{
  "num_hidden_layers": 14,
  "hidden_size": 160,
  "n_experts": 32,
  "experts_per_token": 1,
  "d_expert": 160,
  "d_shared_expert": 0,
  "hidden_act": "mish",
  "moe_layers": [0, 1, 2, 3, 4, 5, 6, 7, 8, 9, 10, 11, 12, 13],
  "router_score": "softmax",
  "normalize_top_k": false,
  "routed_scale": 1.0,
  "balance_loss": 0.013,
  "balance_bias": false,
  "router_bias": true,
  "init_std_router": 0.021,
  "lr_router": 0.00158,
  "vocab_size": 10051,
  "norm": "layernorm",
  "norm_eps": 1e-06,
  "tie_word_embeddings": "early",
  "optimizer": "soap_variant",
  "learning_rate": 0.00468,
  "beta1": 0.95,
  "beta2": 0.95,
  "max_grad_norm": 0.5,
  "batch_tokens": 65536,
  "max_seq_len": 512,
  "train_tokens": 331800000,
  "max_steps": 5063,
  "dataset": "wikipedia_en"
}
Below are experts of layer 11 (counted from 0) of a mixture-of-experts language model. Rows are named router (the router's row for the expert), up (a neuron's input weights, with its number) and show model dimensions 0-79. Each number is 128 + 32 x the weight over its row's rms, rounded and kept within 0 to 255. Numbers have three digits each.
After each expert's rows: "mostly gets" lists some tokens that are sent to it at least half of the time. This comes from a sample of Wikipedia text that the model never trained on.

# expert 6
router:131085072161098114068141153089111169129135118124138154100140113117169079142112114154152155071179172091149122155183133201155094106105125169143137121106163150171111091123123176118118172143140156158148115092135168075114123153073086109077139173
up14:117127084056108128227172128160143145114072116177144105067135120115099127125124105100123185148116134125131140122169123051113099127133126134129121173116140098145108116115101129147146100128116119141106133128130165167191161144184142192142118169
up15:146128094103061127133119133076143075177121124127136160145143115121111138144156090155079044227103149101134119113127163061135128137164072154139152177063103178129127081124099109124155124126123117127100135143158132073120128164149178132199157123
up16:193133080131058082136097137129161110136097159135172142145140122136156154111129046155073082104112156063152203117092141111130123135122121126103123064147112066174055156158154133130179146084101085130125102156094165110168133114104162127083118139
up17:135105107147131056161138077149127084151145070186185113127104118129142152117116124101122168135132120161115133152174170095089073079069109127127076173139117066086095145106144087090097163072152119193088105079141149110142113143127157130166128127
up18:103031130086150114112148132130135143132120155125096187135111202098163112121117188218118095126193134142135127116080089157161127085171213106060205171073150083144137150130087096112131107131122133105133128103082088148192147132128115130127130048
up19:140109162131119099107065113079089136155149159074134205171142178144094144107173094093103089149075087136124190098152122118156107159121107133116066116114151100108111124108100132122129093033145136084087065130085131139149130127135184156130169148
up20:124131175132042192101176142174162132196099163119128082199102148113115133112099136088150159128184211163178107087181145136182157135128151108160109131125123110143151118141142147128121131104164012079120101116111157067035110179106098141151139107
up21:178128099195164130112120113132134093155127128104140072126096122144136150133150135117124117100098103168087154087192124114100141133162147145130126195158206062114164118108104110077138058151163167128094116197159132093078088121112129201154131145
up22:094115169121106119053125129141140127157109121152094096114112100140162147124085164070108129144079093154078109027123152070118144137111027120207193121126094115112118121125105086098090143129110107128117131144102200141163127111115195101140089160
up23:116127127063105130118133107101147127092091128182167106087104167062103135119077236131156190088197139127123125137163212137122171047131170126136127089124165081154133103111115163128139121107124140185125124087236109152137108108095109155100126144
up24:114150136126126051119117142099143062105158113104060121113133144162122126116131169109114184116191135136143137081120074120163145048090107138093110082164137129114128140184168153124101148116150182089132070187165092093153136131119128117098083156
up25:091118115056085172152064131087136102148164131124161109127077123134102156135141137134176121150116221118157144134153160185122109115106126099207122110137124169145120141154142140129094178140149156072141115063136121135090156165103095123118102139
mostly gets: " her", " his", " father", " parents", " His", " sons"

# expert 25
router:176137147186118150128101129074055126101170133130116135065205156132162111123056150115126118087086130130223143150107152153151151079130098142153127161143108150131103076177115130132148131112118099212129124091144208129142116100078135164130081162
up14:154125082186140104132153116119107152149115127161142139074126145135151136120247123076138076145164140077114164092143123156087153113177118153144161076127159194134177161111132180118133086165131143127127186161134121146106096099128136109144103120
up15:128113127094111127144126104157182133123086111161131144105095173111128084113170125097116110161118123122099159072197145100129117121154096122073140119168151121142117149122128102134152133116102128110107095115164062200133133160177148136159093116
up16:153157126134109128096069130116086131155124124120076176104125147135190156142106097126140110120174144164146153106116206106152105114144143144114118127126155153109115140121137137121128137113157092215195128109029046130120137141166122132128175063
up17:097141129133145162195128092093144165183105126155117114045176122126136104054104133139109089127157164093180069122106043163080134109153084114187128118140165089202125157140111088139148134134087115121122132077142104138122116093121136226131142132
up18:072126147091124235191136169164135196156141141084187191122122152110147138105109117111101102140167129184148121111117129132120117072140099114118168116126205089140105145152117100098137130121172143045150117114155133152099099124125126134113139109
up19:118097076111171091108062171102172085138150156158128119089146117113104152143222135200113160174185126104074132144141138143175164122145128091129125142129074142163154134135097123054097105054139063064070169144131121157173151129139092129121129184
up20:119140129090218193133128118039132094121115095098156100131111144221143091136135109080084183069125120151061112134158127110106091134189153199177113142170136139136126130144094144166157126243128090126132138130189097137165081083097090089139104165
up21:120098138083051134122141149170152154097093135117153157108128180072108122122142088140140136196105176090113099127104094155170113061108131094139117086139105136169122061117123108131097159179140193129062117116122121120144131156156171091130081164
up22:181072097096142129207101120116082142124102122153113118041136175102149156111156129148119118196145170111128108056075114202164115119133072136114138136152182164153086114113122182071094065126128110185103210082161146191123109104136157136127142129
up23:136152108154096126129196146131133161117077154100128125165133103151115099140076152131118081155134103142115132124143058127127152152115068094102130146085111127143108119153056129125143068119160108147114129098134120147077136112113168163080153141
up24:124086111099161154111117170188063113099094117143130089127127111150127128120129232145161128123123094117164128163085116118107082127128088109078127128124104150108127105142185103152079115115123103150127120166059128114106144146191156203094112148
up25:134123149129146142193143123166084122159124170162174145126105118150188093077074117103065149097150093132183091175121069158096143130138108139060157107094113119105125127100167127133215079077121113171095139103163136137110125133146172139146115139
mostly gets: " University", " Museum", " Institute", " Racing", " Railway", " Arts"

# expert 15
router:173125145098154137139109133151150134164066105111161073122192136117111091126122125180147098125165124210061118115118191093160117068135122130109124088091132132088152166192139147088126139099117144141160107044084089158109120096136117157098137114
up0:119148158094155132133153128133100164092136120066130084131114165096180150121121100118135131142184156066139137069084091123198127155116106130117099097118139132165100085121126142076087131124154124149135155143138075152111146114085160139125127144
up1:217147169093076158125155124100144124185134157091047103125118136135117116108096115082150152166181139215130121108140113148123120178107151079110131100126046084147124077093153139150131085036151075140058164129138100115134186126072129076132129140
up2:130166117127144162131069123157179104158137252085152149147091135117157128136098121102128146115085145123127157164114160092124035132221124151143185112127089126099114132087121102038127110138171147070124139129090090161172167100141124118128081142
up3:123130056096169126131073183104119121102060170150127136168122128129122145154127139138147085135130167103095138128243174156144098101184165068126073178109105101153098110092205071146136142132131120131129174101116088090109154148103110153128142132
up4:103151177142126144106112127201161124133107109082138111168120110111126129149071164143122092113148146126123069123100155100132144093140101129130094145104177110147061122127123104144128129111157106175128063180102081125091143155132090121066097070
up5:103102132133129090137127145143163063128133133120169135177128168094129127083160030137149158100112125136117100181111147118122213121088140107081180110075084138186170115069148111112112152130127121118048139092137164133134118154132145157102097117
up6:126128127028111119121098135093132155148109131097178104124057108138132119172132071079214156129127143123104104127105096126125120150167199087131132131089165106102211144099128125143134178164104109132146084128166128111143115120088143179128155089
up7:116124165088105101110133108161133181109119165081109183115129103129176105130147127148128121126126150098026144059165129115198158081150114164092087120079101088115148110161091146193110126136138121119097106159116143086134134140096131106152125126
up8:197124127055202171170137123134170091129112146138120136149146084131139167127093139165178131175169187165118166198110134150169091129087110107129116132133118127153133105200186144125146121098139214149123128103092104169133103109190171123133123116
up9:115156128132141187104144092133112166193104160143158074101069173158090110140158097117084114066122143095149102136127129118135142157132121102201124156130159177130153134143085123138117079078103176140129135166040138105147176100127226201177116165
up10:092131123214109155063128127082174146122096125134106129153139092094132108145143129058123131083177100131147106139163076109109139069128139139117158227114170166137115106104136142102097119153166169132106135130124152110033151127132166167157148090
up11:157136119129117086154159154121095114122063097142128141144106151111161144210140110142144121146155126152160088102142106149121111158110125126186154125126143108068113098077068123173073103108118135119127220165130176132170127130150188108148132162
mostly gets: " due", " moved", " located", " Preceded", " Succeeded", " returned"

# expert 31
router:163062162107110145129117136130166094157148170067160091166130126172094193115149154161076101166108111158102155095075072122121117148111164119101140187102165086155116158106176089133190036117120115130086134081098193103087128107070152110136111093
up0:132157118071120175131174159099095111111116155104063158175093095131153072132081130128174129179151161131156140139061106128125128107145131150135160140119139127118160141142162151074099122144021128162135095108186137170135111105115142138132125138
up1:068134110115106110088185085103200174121074171112107132180130082120093120129129220131121084102127180135156120100131139156120143093112132140134148126205141171129135132128126087153143129136072104089086117177100134103103036174034134126135106146
up2:098148143071182102125178144076117158108113112207070121178144135137103152068093159179064136139096122132167130142110151119102137110125128118106190133160117167150165112116069112099109102135199131118198110123181158083122144127136106173084114103
up3:146138111078160170089165124132131139133118076121171095076089151025134142108111131135115143117110044102105083140166126141153076160138132079140129165132111148114133125120092114101075128129113136120125127138200128140146094138104103157126179138
up4:178112092129133181142112154141123130189133114115129127130141158175120181121112152112134098153133121092141124154131158105141097118116176163105136070140112160137094132120182056173149141100123119143137134158154128099088153132100127127133122174
up5:146120120121187094134149149102151119129161141129139132132101130071139126113100149152161170079131120117091118131123224157110126037128140101078145133082129132176118074124153129070148098129051084126148114118133084116118132128178102123147162155
up6:129050116169117078192129128109160078130131157122125069125152092135123071104140105081167158209132135106086144092143161130130117149150115132153114156119133120132119100126133151075074080123107112142148135054138153143104103101132190128134134127
up7:104133195132094142129120105144111087081141145112180213132118137110150115140130128126188188122106194160129139093125089114132119227160150141110118140220169116153165153104170125125197176115118164139131101127102069120123145119171098140083134124
up8:080125131133162131102136136075139126120140140151078127088165086132185122092138120132138121129130127180152141148134154132109163097119156187119122135140091128120125154117131109107069117120118125120092127174150100144116109122144119084096073134
up9:122124138058058103141125078129133121122113166144133125131125037145177084105100105161137139131140095159113094123115150097133141144174060118098120122070140146117122102085136159087109130090123138136143132130122103117147141063129154130148146198
up10:128123130144130143136173082189066120136172145147156074136114152151115090108148015146174114124134096147114130143113139134120106113164183156125131127149161107111125150119115066129125147083129169065157180147055127144124126118139107161149091122
up11:156136088086043075125125086122130180131095170130141128089167135193080145149131116197107097080123122124135150177119123141157136110123175103133148112120078193160152169146127143129120098113151127093072140140054160119153155079137097136149129122
mostly gets: " Animalia", "%;", " —;", "\":", " Won", ".;"

# expert 9
router:194150120110127120048088129064174084118175133143099133103128161168092153112182120139128131133067098120116133133128049094132144097115130134170098107177104150148169120145119100143083180152130107087099162161107145090136155147175127127076095097
up0:080119092125078124091158102102095109098155107139131094117105109172072209118133125157143126055172144130122108083084064129117128142113134194221136133141100151135129063130104123106141152128081145119172111131152150133192098103153115075071138091
up1:151105099112114128177067104091134154091092121117168137162130134124091138097141126177178173087086150129138131093086094098195126095115136153137057138066120169204133121141168100136104120147117157141130124125086191150096165117124124116126138090
up2:151122129130079110094110081131101127145154155163188149120187130124115057087147026127129133083106141129143149115132118093109176111106125094193119143112157165118199130126111141152131130091049108130148129143084197119132109207160133185098156119
up3:120149186116090129139153099155187089059185129132122121100141124118117141160093153098150133177118202076129164120160126171127121127135157134153138101129084124134119134143085122129134054145168066088140134090102093094150165152128069176157099118
up4:122045054104116139129093132087145134149130140081169123145140145145141112151123134183149108203154201159110121117106125126135168087126123098108135146139094103139138165149090105127125069128132146039117136125147149090180113164110175160186110130
up5:132129124133142141129128141111111087140120158127128162082115103181187148126134127091132126153132089130128127131174158093098137147138177128116162173124092167172144103129120145121087080201135094092137150109126100149228136139122147103112112008
up6:154125137106163131134191125059105112056147183136098140122158132115164207205098144150140073148094129098103082129110053100079131131184127123150153127125074153163072126137111125129111141127111093111050161233113126147110130131129096110152108110
up7:110146114085116067137121100116166114085121113130155142136195130165073239129103118122161136126126130135150109101132128193176184152127157057125122105140147080126138131127153123117196143132053170101134135111120191175201144100126114114123088178
up8:114126127134089119115136089129114157148177174112133041152175137121196155173135084136082087130115126128183133156140133100141144091166140110107134066078140080131122153128121125163084130128135154154147118133180131156167104232153164111147165122
up9:112132170112121127148179127130074101134082145087066115129123126155123139124144188196180170134089060176111096116135110111156155128126133097130150147132080122166069100172134161117068132077128135084162181160146121108166145188112086101133122112
up10:093142137116203121224120144160114127099137140115107123141123098124139091131130075155082150122151084131138118132129115085163088107124133137145096157138155095137127168124102184067108161135146157088128159131133083127125170111136115139183147116
up11:175158139111161088143189147121188135144177106140146111145081145150125119152172173150149087162092193187056168094150128131092134144086142095049131079124132177176116127148134125101125128081060122097131140127077080122156068087153180088114165141
mostly gets: " San", " Slov", " Azerbai", " Los", " Ug", " Tel"

# expert 0
router:128164081145133117097137123098163170182200143141118166081120088098039143097105115096105151111086086113176139163104120115071105192095124159097106161158146131092183164102160114172147162152165152124149118175102096100091124081113108081120177118
up0:160142103166146153150070134143095198141128164143094151093128208167046095100194093141159177221129147119140117184175114128126144134155103100102158095139145113211115136144083127118111035119140063118095134137129136115109168076131144069096138117
up1:132116151114123141130075113155112137128187132174151058083096110119129145083075189121160079104118078188104132155158170168107087120089103111135169116094165148103100115160134173143139178185097113117124124121126112054103087104140122070111094107
up2:129133136113163008116155131167099105097114122171133147113151125163112154048055108123107145143091167166107077112202165143136142117123145132141080127130137131158134192134169128118114164129136102106095101110121108091014089117138121159127065170
up3:106120110119156210076153111081132133135142183161168141128122033131123080087148136140138126122162126164111116143135141076110122072172087125087138128127146177142136163149142211122118124127138119099138151182175141080118151106083202174126102128
up4:074117114137115191167153128138067142128135113084137172151141133122128070082169152116152143079113111189141131184105122081165128128157128125166169125138183124133139143121079110153113157119110126182075064114158115095174123063131119082146170101
up5:130106071131171076117125144120112119127110131093116150158138148145199180096125041092101088104113184138128139109122140144139147142115138166160111168200076124069125122063150110118135110171114117123126120086139080128193155132110201120111168098
up6:179157125105136114157173156118163128147146145102133174175104113073114146110093114126124116042110159115166089136151111119137160129081129128140095145123105127070074047121117099112105150130094144095075134149148113132119112134135156147158136184
up7:128159154122129140113128110122093141120173088124161115112153158059131115095129103122200132138189142137121118179141134152154153168132100076130154154122108115177097153137124100171069151129126100177192121157124131116116172102171105100066127144
up8:112129088097113139194134166131156070168122123133132120136124103171062125072120172110149090145140118120063152059129193073181134138135119123083139105138086232104123092163178103110143097112128090114047164106077148105067108116169152163119175127
up9:112127096122116157132188106152134160089119144124139173099131062040145169113171146152122150096133169116118124121072174130087095053199080168099109113025140127122105093108137052144144143135085157101131069159144106095131197186183129126140149098
up10:126129125148094101094167102101137086085125080100124142145119172077144140124154091146097120069065083147161164117088195119127149113155168146125128105118159160147176028121106117168115119141054129165133070163093198135130157159121180115125104098
up11:162111088129135037136127092103105111113120139101093124157156126120118118108157160134126111148143156137163072124172154150119134214054116139185136072135070111119161083151121126128090092077160130158162183151102119166117073140117149139126133098
mostly gets: "AF", "aq", "\n   "

# expert 8
router:147172161172178091097140086125093118105064093134122131146130094145149117105137159078135140162191086110121122081083201121163125062127125119122096185101126171103119153104147183108198173137134148061162101091098104115117143143136128137063107097
up0:194063143131104069122133147118129159111192122098128106095129091139129119106077131117202124144137142077146054159113086148089127141165147099151132182113129090135147110155129101186123114073132084168097097145130072111132094155128139128161184125
up1:128154164093126138131137130076128196149128111209131089164138174009126101143140153135121069159145172086144072092128162128183160120138131080122104120130100148142125123157104110168049123126130152143168127099136125087149150093181239118078125126
up2:127159116190141070129128076140093119099165141137110142110129093127162151117184123088147119079186102102122094083136153125156138111107122204127080157166148147087105167129132102095072132162125126126149214085115119127060136175122130111138149124
up3:120085126111128160073077160180107121156102077146123145137103042110126168138110083100141154204143125132123151126196098139110052145107121126164178128112083130112128127130115121134110095128112161131129107096136146072138127121153046111206055124
up4:132097134126138126114098103152116105150041029154116142111175085125133130127125177111161146190145186140143179124154098172114144128138089132135071097108134032125116120104108188050112105077104133096157156141141090160114142126109157158134132146
up5:122094129139123162094100078126134103112121094101132105147140125161177130113124104170124128114152104128139125119129137129124172199100103128141160123194128121125166092068173157117104142127121172136123134160151051115117128107149127100097121210
up6:118163124130076083092145215178152138126241168161148152112094134142155148124123154135202096147183135132107115161063144114135095143100153130147178128139150099117128103112113137070099138179154155071174134096145126079072115111109108168094127071
up7:132060136117092116135091124112112184128067127165093043156085152141111080128107151092105153156044129164111096140092134132090126133122159048128128166108190099182134193080147148133102109111141116213159145160098123050139123106126197144091118127
up8:131136177113072096087139161130129119085132126081172075107192065128099141103082123127150115075168106069151096155138104115116125046111095131141060174127087099153107157122130122131127165129109068181111126064155129154164126197084138172140136102
up9:153202126142149117157147173113119152140112191094151166165128094126127077143131087088133126129130221140069124131107168131150106135116145045175154115126091122213127123092147133115141166152116125132098116120160122055135118136129148159081096099
up10:159139150126134085103108098146151084128098084120141117121129113190141165132104092127111115135131167136138128154138145127125147174087086106139119119083138130052112151101099109126098127117165126133178074098150108125117111131038126157124146055
up11:120094105126150120141170117139130170154103183159197130111072127116130134107101058137069085107132172161070093130129160091114134117128164110169124063122136135099135191147151177128146085218119075236120121102131112116149092141161124124071137135
mostly gets: " became", " worked", " along", " such", " becoming", " remained"

# expert 23
router:129151107143123136176142126129111080078177111138191147106062172080093110110126144101117083118142082075181106143182120130107092104129088193106122064134111116094137064139211162110173165159165102111098136116152146135091131064114127128108149119
up0:085102134079093180112184117155113086124072162216143144140158184123081172088095154138122127145156149133077116077133156124136071121112046138142198143177136111108130117213088109124149120184128119138185134125139137102142115131100163130089137153
up1:177143134140159012164156140151137140085174129082114085152157168093155141160120130174118113111124124177148137115121029122182134101088144107128114134130090127131140110129148134108130117124130113128135098136148070153139124126126071125095089160
up2:127139139146218048137197125165091099118185156146046132115117174103141113139090075092172154149120151126122119139119124178067138175145151109155194103115180131113131095127124080144122152150159182070131162112135155017164154121139109122132130126
up3:148115151070140111131161110096115134092179143119132131171137046164127064143131149144085179124159132117169147114110105152255124073141124154105141086126138136140173090147129113147123110122070149149066153134158123104131132127161160132123071134
up4:158129192082118098131136129129146098055084152124140111141151110122136199119126132147078112141114129130101151109125154134123119115151125142122158136089130132219072082119103065113201110108136079152106046125119161093201148136231164122128069119
up5:157123128115139084131097168120027129117100119168157124132189140108134112093140175212126128081149056099155053123123100091129169116062103133179132163145101159153119120132154117122128113066146137130104140105119149130168104127126166128102148126
up6:140142111161132089133117121084090141089125133121178129107127080152079129123090138200098124131112117060137136092042187147131116136118147136110130131111136134134124096121098096109127120140133159108154108088117144136096173089127087193107106080
up7:146139113114114108174129112163127129106102136133081156127161082136143146094114174090160101095116124073107112103034207158164156145117132112129100112182109119151123162114137146150082147157098158140136041137148103141124129058122122147075158140
up8:090164084144100149183130109116170133128210140066128111169101161190124077166116154145126130082100157142164145080149172120143157113130143122130081095172141127142149138094131120128123120072102130106056086154185112098122147114107090145135052145
up9:108137097139054124159104087151107156081185158160134132104170130129125117182129138131110137160160051118134052080066120132162186072177102148125098062102101141081112156174122118130111118078116163180097094142079119137154117146060128166117134109
up10:137145147147138126133117164152102085124117159125113110175100105166127095100138175128144161192061125121086137183138127129167241135146052170144164091169117130196113116117108153110147162108128099124087149061117130139125119131125154124115180149
up11:148133138097134134098160185127111122097103140083104149146110141136114119138137087086169192120094204128139112164186159110131088150113101113147094090171123118118156085113098172192133099173122115103056142148122132172125140107188194102157121172
mostly gets: "Awards", "Biography", " physical", "Production", "Area", " Turnout"

# expert 22
router:127160144098179171135155130217168144096105165095154072105062140118154139130159138166174129121133138152077069118108170098175154167194195120120203141101169088175153163161130114068121105098161113108155129161159085100171154126109105108087127135
up0:180118093072162148101158163163140135130150117127147152046191095120159128112125154155099139126127170194093061124114078144119147090089159115060134095136126118130089143109130149059137093154196061089122133121121148092133129103105108146095158112
up1:092115135135121167126093149148129122101139134141120129167100110075169087135110129187167092156102152115108137099159097148107180158098030128091129110129127106162196136198139148066109091146181118128124094131122165085131126128124183166141124149
up2:162174200150128178152114134119143161106152108145154119152130130115157110169119143133138116095107098119122118130142193112132106122129106044161099035095142150090138173118114119097155106130125122218178124183141089114150130044104140104107118104
up3:109124129106099136079198128119146114120141116138155152137136135132108121098153152146125122116118120128046106147137115126092129151125096110132153123122146114132167172090176096058130057175217162072128138125126126175130152133114139073139140184
up4:214129121160128050126161084127105146127149164132147129130134153148152106140129117132097149105112173130133102137126121125175133081069169142064155134136132152169129163097156123135124086163135094096141068190112172052120127129156121071099095123
up5:107124137128153165136163155163166066074113108059090126128072088157044110099120128142089103133123102094146095086065139115139122122099151177092081108154124114143152127124124110048130082176117189155071109149180090134137159128131123153127178183
up6:072170156150119162120162130088095146098135140088135090105111133094099117092135105125053103124153096119139124108129222080112121061105129131091110151161126102128130098120151132109133132171148115224170166095133153143129152112107123095157111187
up7:137105128159111046126192180130100157134176126143130122140127185118123098150061151141063124131128096154097113137106160115135092060097179111170161127100162124108071128087130087202131112110165162118159121109138044099091118123140171156145076104
up8:120116106131127108157171138161119151164101127127103130146151147128138148107151158130141104130088136112183056075127154105115112118120089111140128134114087180136097145130057124098146118146138124120126098121173132194235047121129140069098128131
up9:124105114070131129090080080112108126095096148109194129125138038166134141158199119128120133161057103058152126169141097081105125156094169139140131118191107152127121133133121111119094088117130153094111041092051139117113094121137129168137163113
up10:110127165124083101104152091141109169162144137140112159129145119106208152165121067132141141133110193221161106103141135052185093119118114115102103160145168143099136076140127159082121112126114073077135129128126187116115230119140129147123084178
up11:188159163185166109132134140085074134133125172158129124160144197138139068123176155145159128134070066121136091077124131144027085107127146157135175138141171148067141123021174172133188117167127059076143108154123112110136080164169138062122135116
mostly gets: " they", " would", " been", " may", " could", " not"

# expert 26
router:140167130109120097097150125114120094141180124118127117141112074101104201121102183108147129138085130172090159130109075121174085128082156185113100137127168106096135101081089170146128119104118119178069112173085135087197112111133082094112104081
up0:079136165050166131175109173136114186100143130119157109108136115150108120111111166117124153142154142127127171126064137110150143169148124129110137146061179127149107103044155174144119105142094071103176149143127138142128204147125122156126130189
up1:137099163137190183147142079139153238084130100119117133135125049184122214125108103140114112123122139152118130151054155156101150154143107138107141131120138079118111058121073110119151079123126128152157129103066124150162125061125153117164104092
up2:069132076064152121068146148172200132141133124131110114168124173107176091148131102139162138194223136122126141135146101154139121084094166177148183084113126090181129144184133120107159142164131092106129157130132169155144138146130106155126143119
up3:109122118097112135174130129177147144112135173115133131150115151118094145169106145130115016167151125093110115145130137116102187173163126137107152109155094125139070214100084123127142087152156133125115087158124128128132105129073132104106167101
up4:153103229100179137166121112151008124137099112133125101130122119171165169132116194174168142106167161179118145083133126198119107129172094132087147153112160035137135117073103109087156148174115148105115143187119142092167180131110112137174162143
up5:148126115100081128119215097163129118104146174133169175134127152103082049115176050189135146142097092166108124125177117167124104126160155191122120173119185150148113129124083127118140101156152185149119129110149125099160161159130111181132130111
up6:159125086082071093187153165133157107065088158109137125109074069098125088194136134111129132103158127146133185122117160163115109135123128102126127109167111070197095170144055127114128122169072190147120095151226149126124127126179125128176117123
up7:129092202092068101147098153140085118185122150124088152077124124127082146127133103187132124125126135115164142087130121125110113094164156124113071111126126135137180127143097106063113159082163176126154170160128086092144115086182157155126163121
up8:130122135070125117055135094063142120130152101205102112135094098068148082117157139124182088166171125063093220093181162149143085128061114153142137140119123215149124146193112118155129176081137115156175135115158117135072113123222165119106128117
up9:136133137126134126157162118144127134100140185134092100187129128173123126115137159121142162116148126078115125083153146122171097085099115126143221173146152095197117110126129140199173138044097135091142132169156078119132114103136113104135112090
up10:152184108122147120097083131132127124102115102095144124144069148103085142140129148139157171133156073109111124138161053103147163040100127146147164137127097126124077123160148122135154122113129121125150106184070184171160063124165130165105128103
up11:152127101157117106158176095189054097127090163196065136096140140102127123130075136133109066120162114107122124121167116123123087109089128147106082156150090128143163112197147170105052067123055131224185124105140086138110157129082131125144128115
mostly gets: " MF", " Phylum", " FW", " DF", " NOR", " •"

# expert 1
router:140161116146119107111067102172151167154107172133129195121135127122147174103126128121117098132092100094096164170115115111064121101117120100141173099110139147097119100110104107146091141161143165076142137154087097131086106203109121066125107121
up0:108078132135149154166130162112171177176075076134087125085213146117109130101139129095135096163140142136151121143142103130077135076148140082144126168100063073214129097111078099107164128125149128122109148152176169113162111150110152162083105108
up1:121150148086167107046147087092156109102096173088127141123131148138191104158138189128204116104098145124112135119100148116182091104135096099148102129130154102105165129127125113060129122152131145105113144080127062119123118216134144145166140157
up2:063144093086107201156141122143116138173139141124173193092134150123105132122155165135130161153108127154121094170142192148134109052100119117168126096052178152115086093081122133132125107171134150191047132117135106115146092143193189129133115170
up3:108155134126188112156126065111117101100148100120112129181132160141081126064077119166167136114146125124115218082111124110114172092119119088130139138107089133078156052191121160130110105073137139080078172149070151180097109144134145120146206147
up4:115102057091159121153139100165110164127157079144128138133085159136179221079115133122119188077121126118137146110079129118126092147110107061057145117068173164106167121192117098085128137093111165079128132140112169121121125116156122130133159161
up5:131075109109123114168086180156184108165137091107119123126114146166139121168158110103143101090132135131102139121108111113118166077162116073150112143055173159163140138173128157096092175134124156120174131100140114148133137130142099105139127166
up6:117129111117159158119129093192129095128125173164140095142152145180176102187108103126184171129139105148097175149135106125136115158052094106142133083060120226155103189117117130137137110108112075133166129105114146173105103140124129065105161119
up7:076152206134092066192109120133126149138128087100101124175138125130141095162134153118140147128121101144095115158098185126169161107115138128146139174063129119102126120143160071126105101101135117187119086125131083045140130118125115137125141096
up8:085118135129125099082100125097187093134127123125114072176123154162128205133122138138114156132101160167180159120085141051181076125121110146113095118120128110207154125145066084178124118132114127123126110126118164128134125161075153083144153063
up9:140129123126075083126154105084152080124125199142116109145094127136123154169135144120131048089134146150146107167135092134127147000100131087095113096131100077163171147136134081157137120122152177135201102089132128208191146130059128109130125133
up10:123119151121168111067128151123078127187128116163107104163126154144162136155139106160189128124059196129122140096144153116096145122133228114122165139155081147176092056130039122147128145118086124153122105123097100134128114123186074115081112065
up11:124169153118120096131149172039162108135108127135100109104103071110183079121138055177119128170120109110163154129103089159113168146090150140129197111082200169134131119125134115080125092137083126136135112182135093129100126134089190151142116032
mostly gets: " A", " O", " E", " pre", " o", " pro"

# expert 18
router:126144102170113104074121085127165132138159084145120194131120093107096137158103030134123121116110114127147137138130106121116105185109124152086137157152099081094145166129148089138206139091145170100132126182158163168087170146088095121138166089
up0:138141114118117208110134096100101105169117113128133139126106094198112122150076095152184157156152133128142116132173184184149144138120203114099099135122066128182098128051131118080095130130079098144162042113141132130142072180136128074160128053
up1:192108112119157176077190114125092160150150068123141150146180156170143125174092120134103139082182043166124089182094044153180145130128103114112182122147148157169161081177150186152111154124134168119165123086111129137143139186089169085153081119
up2:131115145091139131181106120145134145110161122138152134171075162094117142181145107118126146119123119121105113162152144141160174139193098164111186130108141115176127080125146089084100113142117119136117125136095114120132158138124160159094021075
up3:127122127165110147124118086133142177158161082131120098221172124116097145144154125129163117104137133124092170145117144134131103192073158133058119157123081102125128090148085151102135130095153132125111090137064129127090099137023099139141062165
up4:048136130169124108096127151083178124184143126136094194125072083118105156110160104193160151128160138130100174131132131154149135124183076058161170103166192117164173128148106127184120137145118150116154128162130117099074118131158066133103142119
up5:066100089135101171166098188102135122143127130172119104118114130136169102156152139167162155152146129130161081072108126128158100137152124085103109127120119114148027133148071082112146088171129149118002234196123140109129119178178036154099120130
up6:138096103117140043211134128132151053171154087105119133158128136131127145123126128147127099116128201128191167080157202144090101153070078158133193114119176126128086120109122129122079118148062169152128121093141128181107128128081145138132152101
up7:113112104104143201150087103164108167117128105138123150169132112176152128109173169155119132196115179076130097109122151075134105163149158094142203090127117128136187092144086134089140105141180132136130168162076099165183094139116071173151124198
up8:174132134089103088125162133108149055100113171174180142104127127152135134157137093107137122200128144127145148134145138046120150125102042134163127116173174191110131119157136152101103146127136093118092099171104135160168156122132179105136093123
up9:106117122170165062121131126168091141158156103124130107215108087071137140128094069135160132049133099106181097126131130127108116217115075090141115120122130116146129086170111125124132110070130236137190087157114116144068125126080065138192106147
up10:079124141133069142094108141196178078142079127106117102129138075115178122114131178151157109136143160193134089121128116141133114137099130096154162116112053119123086089120065152072138094100103166145106198131167154129108127159063191154128116158
up11:124083125147131097119108145126125134172137102133171191095122133174119125095048152150099123135146160134122161153112099122171126154139196061139139135122134213127121090096090173151144121068091091127137100172162155098135140134105105135128098151
mostly gets: " un", " dis", " pers", " ass", " exp", " influ"